Below are experts of layer 4 (counted from 0) of a mixture-of-experts language model. Rows are named down (a neuron's output weights, with its number) and show model dimensions 0-255. Each number is 128 + 32 x the weight over its row's rms, rounded and kept within 0 to 255.
Before each expert's rows: "comes before" lists some tokens at least twice as common just after its tokens as in all text. This comes from a sample of Wikipedia text that the model never trained on. Tokens count by the router's weight.

# expert 15
comes before: " |", "|", ";", " 0", "–", "2"
down4 [128 162 134 158 158 152 135 142 127 107 103 154  59  99 108 120 134 172  70 110 122 113 148  72 150 108 148 183 189  97 189 127 141 116 113 170 123 126 124 101 125 163 123 119 105 143 111  98  72 142 115 118 129 130  94 114 109 106 124 106 148 110 150  83 113 144 121 114 131 113 120 137 129 181 144 135 163 117 178 150 135  95 129 110  91 127 159 162 111 135 167  81 126 180 130  99  92 148 158 148 166  99  58 131 150 153 105 166 149  73 132  47 141 204 199 102 111 114 134  86  93 152 168 120 173 148 108 119  92 115 129 129  90 117  64 176 130 121  94 105 134 171 193 142 137 154 132 104 143 148 171 118 158  98  83  32 144  93 186 163 172 194 140  40 102 160 120 131 104 135  94 115 116 184 117 136 127 124 144 166 145 109 198  89 143 125 112 121 105  57 136 173 154  93 152 139 139 141 113  86 157  71 140  84 130 116  94 116 160 142 120  90 122 138 138 135 156 131 164 136 180 171 106 168 103 129 162 136  96  50 151 162 146  69 175 109  92 123 104 107  56  67 135 140 117 116  86 119  83 108 167 173 177 170  68 141]
down5 [134 160 144 113 109  83 131 148 179 109 167 136 184 152 142  70 157 112 142 152 138 117 134 145 145 166 112 143 182 191 131 111 124  95 130 139  32 129 133 137  61 138  96  72 162  84 158 150 128 123 189  91 158 113 127 116 113 132  92 116 145 130  88  82 109 109 121 111 117 138 135  94  90 148 133 150 103  83 126 153 167 151 172 167 104 168 132 109 134 117 108 176 124   0  95 165 201 154 127 194 104 100 121 182 127 105 143 139 135 118  50 146 109 108 146 133 179 130 130  94  95 158 116 124 153 119 139 123 116  42 116 107 171 141 136 109 132 148 137 124  97 111 116 132 130 130 114 113 146 121 104 146  79 147 150 135 127 159  99 117 164 109 177 130 155 154 164  98 104 143  99  83  93  89 120 107  95 141 170 131  85 146 125 114 144  88 161 134 135 173 130  74 133 101 172 169 155 138 161 112 152 149 202 124 136 137 206 109  37 186  52 177 105  93 103 108 101 117  58 143  99 184 132 151 148 104  87 165 143 191 152 137  94 121 110 121 104 134 164 121 170 144 142  87 151 111  94 129 122  61 163 146 159 131 129 160]
down6 [ 88 110 116 185 118 158 129  92 194 171 162  87 133  97 115 143  83 130 111 159 123 133 156 106 115 162 103  99 103  73 125 196 151 134  98 128 179 178  96  75 111 135 128 123 160  84 169  93 116  95 159  83 162 111 138 123 181 101 140 217  77 107 146  88 139 182 122  88 127  75 116 124 130 120 130  73 111  87 136 113  99  92 119 163 112 111 102  70  90 126 182 104 144 119 112 139 150 175 124  81 128 143 121  97  74 100 137 159 111 128 101 174 203  80 137 157 177 127 109 168 123 114 144 118 144 182 195  97 117 123 122 150 161 143  53 115 145 124 120 125 103 149  59 145 168 119 127 161 146 150 164 156 129  77 110  68  81  71 148 134 124 155 146 115 106 169  98 132 134 141 139 156 100 103 137 161  93 155 150 157 183 146 138 173 150 176 180 207 118 116  89  76  95 153 129 143  56 127 116 131 155 115 147 185 154 161 106 150  99 172  63  89 101 118 142 118 129 126 121 132  90 204 143  86 124 168 146 102 141 191  99 137 181 146 130 135 125 109  90 166 170  90 100  92 106 133 142 161  77 162  98 101 132 139 106 110]

# expert 4
comes before: ":", "\n", ")", " (", " also", "/"
down6 [110 130 111 104 152 107 136 132 143 179 137 105 106 110 131  67 175 146 113  82  91 141 142 128 139 183 182 104 116 120 115 168 118 139 144 135 152 135 153 143  91 129 124 129 158 101 144 119  62 118 106 186 115 123 136 172  79 136 118 206 107 111 137 114 127 138 150  85 122 153 186 146 114 181 124  82 132 130  61 104 186  55 151 161 149 208 142  96 148 176 161 122 117 118 116 139 155 142 150 121 166 120 173 155  93 142 163 128  76 153 137  94 169 168 143 134 130  69  78  83 165 108 113 130 152 174 170 140 115 131 106 160 146 144  90 148 152  78 193 119 168  95  50 109 127 127 151 148 181 121 188 110  78  97 100 101 108 119 162 134 168 107 194 116 150 145  67 126  98 151 117 124 164 134  87 117 148 179 169 118 114 153  80 137 155 138 103 193 120  55 116  64  73  69 184 154  97 157 130 104 112 108  95 127 126 108  95 162 148 142  97  52 126  85 141 148 125 112 181 140 105 156 176 101 177 111 112 153 160 179  82 140 127 121 146 121 101 143 133  97 126 104 122 108 128 137  74 105  89 144  70  86  55 173 127 160]
down7 [109 160 103 148 182 127 109 111 127  99 124 137 158 108  98 129  98 113 131 127  83 118 195 102 103 114 107 147 164 166  70 110 165  93 159 134  99 155 189 103 117 158 125 167 129 157 122 139 120  91 120  93 216 144  88 117 118 129 202  55  72 176 119 119 125 160 101  98 112 111 144 180  71  99 108 138 128 152 182 145 123  71 144 145 140 106 140  95 180 152 133 117  72 141 131 164  49 170 141 144  92 116 139 119 138 101  84 139 118 120 138  96 127 135 136 167 129 103 113 150 167 119 110 120 141 130 137 112 186 202 130 154 174 102 155  77 153 135  99  92 106  94 175 124  86 102 134  94 121  81  96 187 104 136 115 146 113  92  93 147 151  91 121 168  87 116  70 187 124 106 132  74 122  95 172 124 181 152 123 151  76 165  99 110  99 114 119 143 118 162 168 132 133  91 152 135  72 113 151 115 109 150 152 183  59  99 167 107  73 143 129 143 135 114 124 164 158  97 172 153 159  88  92 120 150  71  66 157  81 193  65 182 176 134 108 109 160  88 172 128 154 146 113 142  96 197 117 153 193 153  87 167 130 127 155 132]
down8 [132 101 124 135 115  84 160 231 111 116 177 143 172 122  83 162  72  94 154 117  98 156  89 196 154 122 138 141 168 109  87 126 156 169 121  97 197  70  88 171 156 159  95  94 114 138 138 102 102 119 166  78 144 143 148 147 164 140 158 216  76 141  77 134  80 132 125  91 105  66  70 137 163  89 172 100 114 155 107  72 132 185  98 118  85  61 123 121 138 123 111 136 125 112 110 113 147 102 167  55 114  60 131 103 136  75  86  86 102 153 100 115 108 114 105 108 130 127 127 125 141 117 123 146 142 142 129 138 156  63 155 144 142 121 122 100 167 126 121 113 139 135 135  50 180 101  64 139 131 135  95 115 164  98 102 111 177 129 154 109 111 132 133 169 147 134 139 128 184 170 134  57 104 146 132 141 136 126 132  50 154  91 149 201 153 141 189  94 120 116  83 125 135 132 176 107 157 107 107 206 186 121 129  98 133 120 144 100 131 160 157 115 152 184 106  96 130 102 110 108 130 122 127 152 135 131 168  79 138 121 137 141 182 152 121 150 179 165  83 103 112 138 142 176 148 133 148 207 176 126 117 129 147  89 157 105]

# expert 0
comes before: " the", " of", " his", " this", " its", " their"
down1 [206 138 207 172  99 181 107 130  79 211 113  91 120 117  87  73  39 112  91 101 135 159 122 167  96  92 167 126 132 150 167 100 111 127  95 157 135 132  95  88 130 117 116 124  90 113 154 122 169 150 119 130 133  96  96 117 140 101 158 153  81 100 108 148 148 136  76 187  96 178  71 131 109 106 113 124 102 105 116 150 118 175 131  84 129 195 144 132 131 130 151 150  94 118 141 172 117  83 120 177 107  78 155 140 137 203 124 162  94  96  77 102 150 149 188 103 134 118  89  90 123 133  88 113 113 156 120 162 126 113 100 112 168  44 155 139 112 136  96 161 127 124 142  97 161 176 162 162 192 121 114 155  93  97 124  94 143 193 167 134 112 155 158 105 155 138 117 156 128 134 135 112 110 127  78  72 204 150 124 119 141  94 151 145 133 134 148 126 180  22 121 139  97 139 144 159 188  91 119 112 130 119 185 145 114 175 147 133 152 124 146 132  67 161 167 148  83 135 140  72 128 140 130 137 156 119  80 139  95 198 129 143 188  93 180  95  84 127  67 149 135 106  97  83  99 135 135 128 135 114 144 124 136  81 145 131]
down2 [176 146 189 148  93 111 105  75 139 119 129  82  84 150  98 163 155 122 115  69  99 114 102 108 135 165  85 146  77 109  68  83 168  91 119 132 195 157 118 123 158  85 130 130 192 155 115 166 113  98 134  88 123  87 109 120 168 114 164 188 128 187 138 126 161 134 129 118 134 127 148 109 111 131 129 156 183 138 188 138  95 149 145 167  74  98 143  98 139 186 131 124  97  57  57 112 144 114 152 148 103 128  72 135 118 100 124 140  90 100 121  94 143 125 221  74 124 141 142  90 133 132 176  75 181 104 114 134 103 133 122 135 159 123 128 106 131 144 183 193 150 136 141  91 168 119 114 128 178 158 129 154 112 134 244 138 127  81  68 149 138 143 149 137 133 168  87 139 152 114 168  41 154 188 182 136 150 129 154 109 153 167 118 118 154 125 126  93 113 142 148 155  99 125 111 112 123  82 101 165 107  89 128  67 113 143 133 154 129 142  91 104 157 148  54  97 106  90 117 134 137 145 146 136 109  99 150 116 164  99 141 144 176 104 175 139  32  69 153 134 116 136 143 120 121  98 163 152  96  60 144 157 150  97 119 145]
down3 [ 78 117 113  99  69  95  68 174 116 157 138 187 117 149 134 160 126 138 134 161  68 156 119  82 161  83  80 121 113 111 101 119 118 135 134 147 153  94  71 119 180 102 112  70 128 156 184 132 200 149 116 135  73 138 132 145 136 133 128 115 137 146 119 105 129 135 126 148 163 126 130 103 160 149 127 164 147 160 125 121 127 105 161 147  83 187 134 123  98 138  95 153 145  96 156 127 101 147 107 179 163 146  65 112 187 173 129 167 173 138 131 127 129 113 152 119 167 210 142 105 141 115 108 138 234 156 118 120  84 139 182 136 163 106 137  65 154 130 173 109 146 139 150 165 122  99 156 156 122 124 105 131 137 111  93 156 134 145  86 120 133 116 114 107 131 120 164  88 152 178 110  84 153 171 119  93 182 123 107 127 122 162 129 140 149  95  97 104  65  92 124 166  79  92 139 102 128  27 143 135 118 138  84 117  72 121 158  69 135  95 116 146 134 124 152 125 190 126  82 118  83 114 100 144 102 113 111 114  87 120 163 146  52 134 107 105 138 143 151 164 139  62 158 140 111 132 176 165 133 255 163  53 110 140 140  55]

# expert 11
comes before: "\n", "-", " ", "|", " Born", " The"
down5 [144 146 103 120 156 123 181 159 129 117 116 175 142 156  97 141 130 135 144 117  76 127 142 100 121 110 104 114 128 137 115 130 136 130 189 135  77 130 171 125 136 132 168 124 180  63 133 143  82 139  90 132 131 131 139 104 104 137 186 126 142  92 110 155 166 122 163  80 104 122 121  88  73 138 140 151 148  80 136 160 126 123 178 212 133 160 119 120 117 173 110  90 115 110 160  88 148 180  93 186 154 127 180 166  79 149 140 140  69 176 109 169  74 179  87 177 119 142 115 151 159 141 119 107 132 107 151 111 126  61  79 145 107 137 148 151 123 174  57 130 113 140 112 108 111 118 103  77 126 129 153 157 123 131 113 126 113 159 122  53  71  37 145 142  77 207  75 118  83  58  98  92  96 138 214 121 148 140 153 107 101 142 166  91 128  82 139 167 159 166 103  48 173  99 130 128 107 121 150 141 122 148 172  66 109  90 173 146 126 131 166 148 104 111 135 177  95 131  69 138 142 146 121 154 155 134 159 138 154 107  95 167 130 147  73 117 113 134 131 119 142 142 110  90 167 200  89 114  71  90 201 118 143 161 170 152]
down6 [194 127 130 131 177 157 117 136 137 179 124 150 146 121 121 112  77 175 139 134 112 121 194 167  80 174 120 117  80 154 155 181 159 113 133 112 211 195 166 136  57 144 115 145 139 128 143 111  42 104  92 170 161 122 117 116 159 150 139 166 157  88 155 101  84 186 130  42  95 137 109  73  58 180 130 123 129 125  90 118 126 129  89 183 117  89 100  72 112 112 124 144 175 123  83 140 138 166 149 141 111  93 133 138  90 102 123  79 154 157  91 128 207 127 148 131 133  55 113 148  95 107 142  84  91 141 115  76 157 140 127 121 122 151  90 116 125 113 109 123 137 144  95 170 132 102 188 169 189 169 146 121  90 129 160 139 159 130 132 142 115 139 141 162  66 155  72 133 167 122 116 144 104 125 119 139 141  71 135  82 105  91 106 157 132 149 110 185 138 110  76  98 124 158 156 144 149 135 149  91 116 158  76 189 164 116  65 166 125 146 122  77 134 117 146 114 195 114 104 105 121 146 204 141 132 135  81 161 143 188  76 121 116 118 134 140 116 135  99 192  95 119 141  62  92 144 172 116  74 138 143 141 120 125 104 128]
down7 [ 92 176 104  77 106 171 153 150 141 116  97 118 147 141 172 154 150 122 113 156 134 130 106  97 166 142  49 172 120 144  56 149 136  94 145 155 140 119 203 162 197 118 154 113 105 131 135 125  81  38 151 125  89 148  88 147 129 164 114  84 103 146 151 112  92 131 154 177 175 130 100 144 146 125 109 115 126 190 102 138 107 131  80 119 149 156 172 144 186 138 156 151  93 158 118 115  57 105 142 158  97  83 137 128  95 138  23 111 143  40  81 113 107 200 100 104 142 107 153 198 117 159 203 139  80 132 127 118 224 130 121 140 163 101 106 150 123 117 118 117 154 143  63 119 165 161 127  90 115 171 153 153 116 145 120 179 161 128 120 109 155 139 156 151 133 138 139 139 118 117 101 154 115 152 160 172 158 138 169 157 117 157 149  49 120 127 104 144 118 134 136 141 141 112  84 153  69 168 117  81 123 104 128 182  68  79 133 133 120  83 166 118 135  77  92 128  84 126 155 113 182  80 101 140 123  67  79 138 133 160  55 148 133  93 112 112 126 102 100 148 119 101 138 134 156 127 119  94 129 131 161 170 109 134 169 109]

# expert 13
comes before: " the", " a", " his", "born", " an", " its"
down4 [136 194 106 189 139 117  91 157  84 168 148 172 127 115 108 128 101 150 117 159  96 126 208  79 169 204 142 118 132 137 149 125 147 105 147 142 123 128 131 128 167 151  95 132 117 122 129  78 152 107 136 105 140 140 100 121 176 113 122 150  94 190 121 111  89  83 100 137 104  91  83  79 100 119  87 146  94 112 192 148 178 116  95 117 109 105 139 107  81 134 206 102 143 104 142 119 107 129  73  42 167  48 135 130 148 126 136 206  96 124 126  74 163 169 162 137 155 124  47 115 175 151 137 112 122 122 118 131  87 138 144 101 107 150 145 154 125 123  93 124  91  83  96 169 146 171 137 108 115 140 133 140 140 116  86  63 101 129 161 148 162  91 148 108 108 155 168  85 106 158 105 159 131 168 121 160 190 123  87 148 143 162 191 116  97 179 119 114 155  42 105 149 165  83 105 109 103 140 100 138 121 147 165 149 125 112 130 122 107 131  82 121 131 156 135 155 196 128 116 169 137 163 183 187 164 132 143 156 102 103 142 124 139  80 135 166  87 152 144 103 111  54 120 156  73  93  96  77  64 129 154  92 156 195  92 110]
down5 [124 155 119 163 156  88 196 173 145 111 135 141 138 166 124 106  76 130 185 101 151 102  89 166 121 104 186  69 193 145  87 153 181 113 149 184  72 117 102 116 171  89 140  40 146  98 112 133 122 137 137 108 129 156 109 136 156 120 115 158 199 143 126 170 163 141 128 141 144 135  98 133 184 103  90  99 142 100  86 121 131 125 143 151 100 153 107 198 145 161 152  78  52  82 107 145 130 175 133 153 152  99 157 148 103 131 146 174  87 153 121 174 134 154 122 123  99 128 174 175 111  69 133 143 120 109  92 131 136 145 132 134 132 146 158  80 163 141 142 121  95  99  77 108 134 121 109  75 141 102 118  97 138  64  87 105  92 195 152 108  93 108 131  96 163 135 158 122 160  69 213  97 120 140 124 131  93 158 116 110 152 165 130  84 107 167 118 157 152 122 137 106 130 112 136 114  81 122 175 165 136 149 132 113  56 138 195 123 109 102  69 147 139 103 105 154  43  99 111 141 146 180 171 170 197  78 116  97 169 182 130 144 137 121 146 138  96 139 106 106 139  92 115 120 133 114  97 164  99  37  97 114 147 192 156 142]
down6 [ 88 120 176 170 171 225 160 100 127 121 152 173 150 163 128 164  92 190 151 130 134 116  77  73  91 134 102 104 114 128 159 132 102 116 146 148 117 160 173 109 137 100 158 183 123 137 162 108 138 137  92 156  81 178 181 136 179 107 134 149  80 118 101 137 171 109 121 124 120 106 171  76  80 183 117 105 124 134 126  56 201  94 104 186  98 129 139  47 132 151 107 148 148  99 118  87 179 145 157 187 158 110 141  73 128 148 155  90  68 147  83 100 168 151 100 126 102  67 103  86 189 134 156 153 123 100 144 162 168 141  66 184 123 163  97 167 154  89 115 129 185 159 116 115 111 103 125 194 156 130 135 134  90 118 102 123 123 113 149  81 123 131 107  96 128 183 106 133 102 153 116 126 112 162 123 103 145 116  98 113 134 138  91 117 150 141  83 159 161 107  97 105 129  78 143  63 165 105 156  87 159 144 114 190 116 147 106 167 124 162 162 102 218  41 170  93 156 109 171 113 150 133 145  98  60 140 147 116 124 113 162 127 128 130 141 121 149  88  93 151 112 102 153  99  93 121 125 139  96  94 137 108 100  94  97 158]

# expert 1
comes before: " to", " of", " in", " for", " was", " with"
down3 [114 165 154  96 110  92 150 127  93 146  75 166  88  92  93 111 163 154 124 102 120  53 131  66 122 208 126 102 125 159 129 145 115 113 132 111 174 167  40 132 171  79 103  89 151 195 120 109 137 188 159 120 133  93 196 128 117 103 113 142 129 159 147 123 138 150 121 152 169 169 105 143 123  98 128 117 134 131 114 159 130  62 176 150  87 126 169  93 180  92 110 104 133 218  77 135 117 103 127 130 171 131  57 114 151 171 125 143 152  72 143 104  94 121 148 159 160  55 142 120 113 140 136 148 156 125 124 130 101  94 134 114 167  74 146  75  92 160 176 162 130 155 110 140 159 208 138 186 119  56 163 140 115 146 121 136 123  67  88 117 138  99  84 143 106 136 119 134 150 174 158  67 136 174 164 134  73 121 132 135 105 176 177  87 164 124 130 131 165 109  97  90 167 149 114 115 104 108 115 162 110  69 126 174 106 109 127 134 134 119 106 154 103  93 158 150 110 172 107 150 145 141  94 110 120 135 148 151  84 134 122 111 113 144 156 187 197 125 160 157 114  88 111 133  52 111 142 146  97 224 114  96 129 117 157  86]
down4 [108  75 128 162 207 103  88 102  56 148 113 157 126 116 123  98 164  76  75  96  69 116 193 108 194 126 158  89 154 113  84  99 158 153  97 112 146 108  91  93 145 138 114 152  86 135 156 133 130 124 137 125 100  76 105 124 207  99 136 117 156 128 112 121 135 121  68 148 112 141 128 140 185 151  75 175  82 123 191 102 155  70 116 142  82 118 146 145  96 105 168 102 120 100 141 130 131 118 119 131 159 123  74 142 171 121 173 104 110 126 133  82 145 181 139 145 132 115  84 100 128 187 123 129  76  86 161 122 107  99 103 135 155 129  73 141 236 124 134 122  90 109 152 140 145 121 110 149 118  93 135 137  91 156 118 154 105 106 103 138 151 122 143  92 146 166  79 158  89 138 131 105 148 161  92 137 182 138 108  87  89 151 136 158 156 162 130 104 141 120 110 105 121  98 183 185  94 152 158 126 122 116 140 113 158 127 152 196  90 132 114 129 124 139 114 175 141 127 115 156 143 118 101 233 167 154 186  94  70 144 180 198  75  85 166 112  85 136 152 118  68  97  96 147 103 189 153 163 104 162 101 170 115 132 167  76]
down5 [125 108 132 162 152 150 128 171 119  88 190 109 176  57 119  99 117 130 184 150 149 191 131 134 147 112 106 124 111 148 108 108 113  79 144 130  34  78 131 101 188 136 124  78 170  86 138 137 118  89 158 126 168 208 169 149 132 167 128  98 130 112 150 109 153  91  97  99 151 146 188  89 102 181 127 102 169 104 147 137 175  67 187 185 104 177  74 202  96 141  69 132  96 150 118 174 143 149 134 151 133 149 145 151  48 120  78 154  93 121 116 166 121 109 152 160 152 102 124 156  64  90 157 146 131  63 133 102 137  70 181 118 117 125 125 161 142 131 106 141 156  80 140 150  78  84 150 175  87  88 117 147 147 159 112 148 160 134  84  75  96 103 146 134 117 171 171  90 160  96 171  91 155 147 158 139 110 122 175  79  86 133 136  91 147  96 192 158 129 122 126 112 146  98  80  99 111 141 134 137  90 137 138 115 124 146 155 101  99 205 135  94 151  89 137 140 151 171  94 143 121 143 154 157 153  85 188  95 151 128 112  73  56  99  90 125 127 104  99 150 136 133 138 133 148 151 109 117 123  63 143 120 136 143 146 114]

# expert 6
comes before: " the", " be", " have", " make", " a", " take"
down3 [139 123 128 153 184 123 171 153  80 138  74 146  92 170  83 147 194 120 119 120  70 130 117 103 115  92 167 128  58 117 147 105 176 119 163 104 135 110  52  94 132  74  87 128 115 116 139 147 155 132 145  27  94 148 163 165 114 159 158  98 127  93 103 142 162 145 128 107 168 132 141 128 138 206  98 116 140 140 131 125 116 142 131  99  89 116 103 143 139 152 192 103 106 196  84 130 123 171 160 151 115 171 108  77 115 159  97 119 145  89 133 127 144 103 134  91 103 129 184 142 147 169 118 154 167 137 158  93 144 146 161 115 185 128 115 104 116 116 180 197 127 147 133  92 136 119 130 123 149 115  94 132 212 110 111 126 155 105 113 122 113  70 103 148 100 161 137  86 143 158 108 117 109 145 117 123 169 105 131 144 146 103 117 117 170 127  29 133 124  46 124 153 157 116  91 119 165 173 108 168 149 121 143 115 116 148  95 139 109  92 146 156 142 161 144 169 174 147  75 122 126 153  90 144 134 153  94  89  96 158  85 154  44 153 127 129 132 141  71 202 153  29 169  71 116 132 121 214 157 164 121  79 123 145 111  95]
down4 [139 144 132 156 142 130 152 117 140 123 125  50 143 118 149  85 136 123 116 156 124 108 167 120 121 167 157 173  93 154 118 111 153 158  69  85  63 139 113 134 160 198 124  76 134 180 121 133 143 155 142 121 117 115 105 164 132  67 114 176  73 120 147  61 109  30  96 124 134 147 118  79 148 182 130 148 111 161 164 129 150 122 106 143 114  51  89  54  80 136 176  92  89 164 121  96 172 134  87  94 120 173 108 112  91 126 120 161 162  79 117  63 154 171 129 147 145 192  93 117 160 153 113  93 169 129 136 102 113 123 167  97 106 141  92  93 119  94 147 133 121  70 111 160 133 162 166 120 117 146  87 151 174 116 176  85  89 141 171 147 134 139 187 114 108 130 111 142  51 149 126 131 160 104 119 159 105 128 137 175 136  99  76  94 131 125 115 144 122 125 121 153 140 103 186 117 126 172 207 132 167  67  95 141 108 122 167 142  85 109 115 118  95 140 200 100  82 125 159 156 116 194  87 144 141 144  91 102 106 127 182 123  98 120 217 202 109 145 118  93 128 125 107 164  96 137 123 134 124 157 173 127 163 139  89  83]
down5 [138 166 127 106 148  68 136 147 131  97 123 154 190 135 121 102 119  85 103 154 148  79 141 165 126 108 132 159 126 179 134  52 119 157 168 168 110  88 118 150 116  60 107  52 126 120  99 155 127  84 130 117 174 111 119 169  47 126 132 167 126 126  77  95 156  92 164 136 143 114 102 157 117 182 109 108 128 155 206  95 118 115 185 151 110 157 148 140 148 120 103 162  89  92 141 107 103 179 168 180 146 121  72 133 134 158 120 109 116 126 164 124 155 118 144 178 160  65 150 161 118 133 135  92 165  58  81  81 157 106 160 107 116 122 145  86 125 140 103 143 161 107  81 171 108 139 168 194 150 105 147 121 176 155 141 120  80 197 122  86 103 148 188 140 123 157 124 159 164 154 142 107  68 102 162 154 122 121 164 155 141 119 108 101 172 113 136 103 173 169  95  84 171  90 111  86 141 111 130 128 148 116 121  71 119 147 194 122 109 169  98  89 103 133 101 122 187 112 100 141 135 185 114 124 158  35  61 102 120 147 161  93 106 120 149 121  82 150 149 112 184 169  77 151  67 102 114 134 161  70 154 123 139 168 145 129]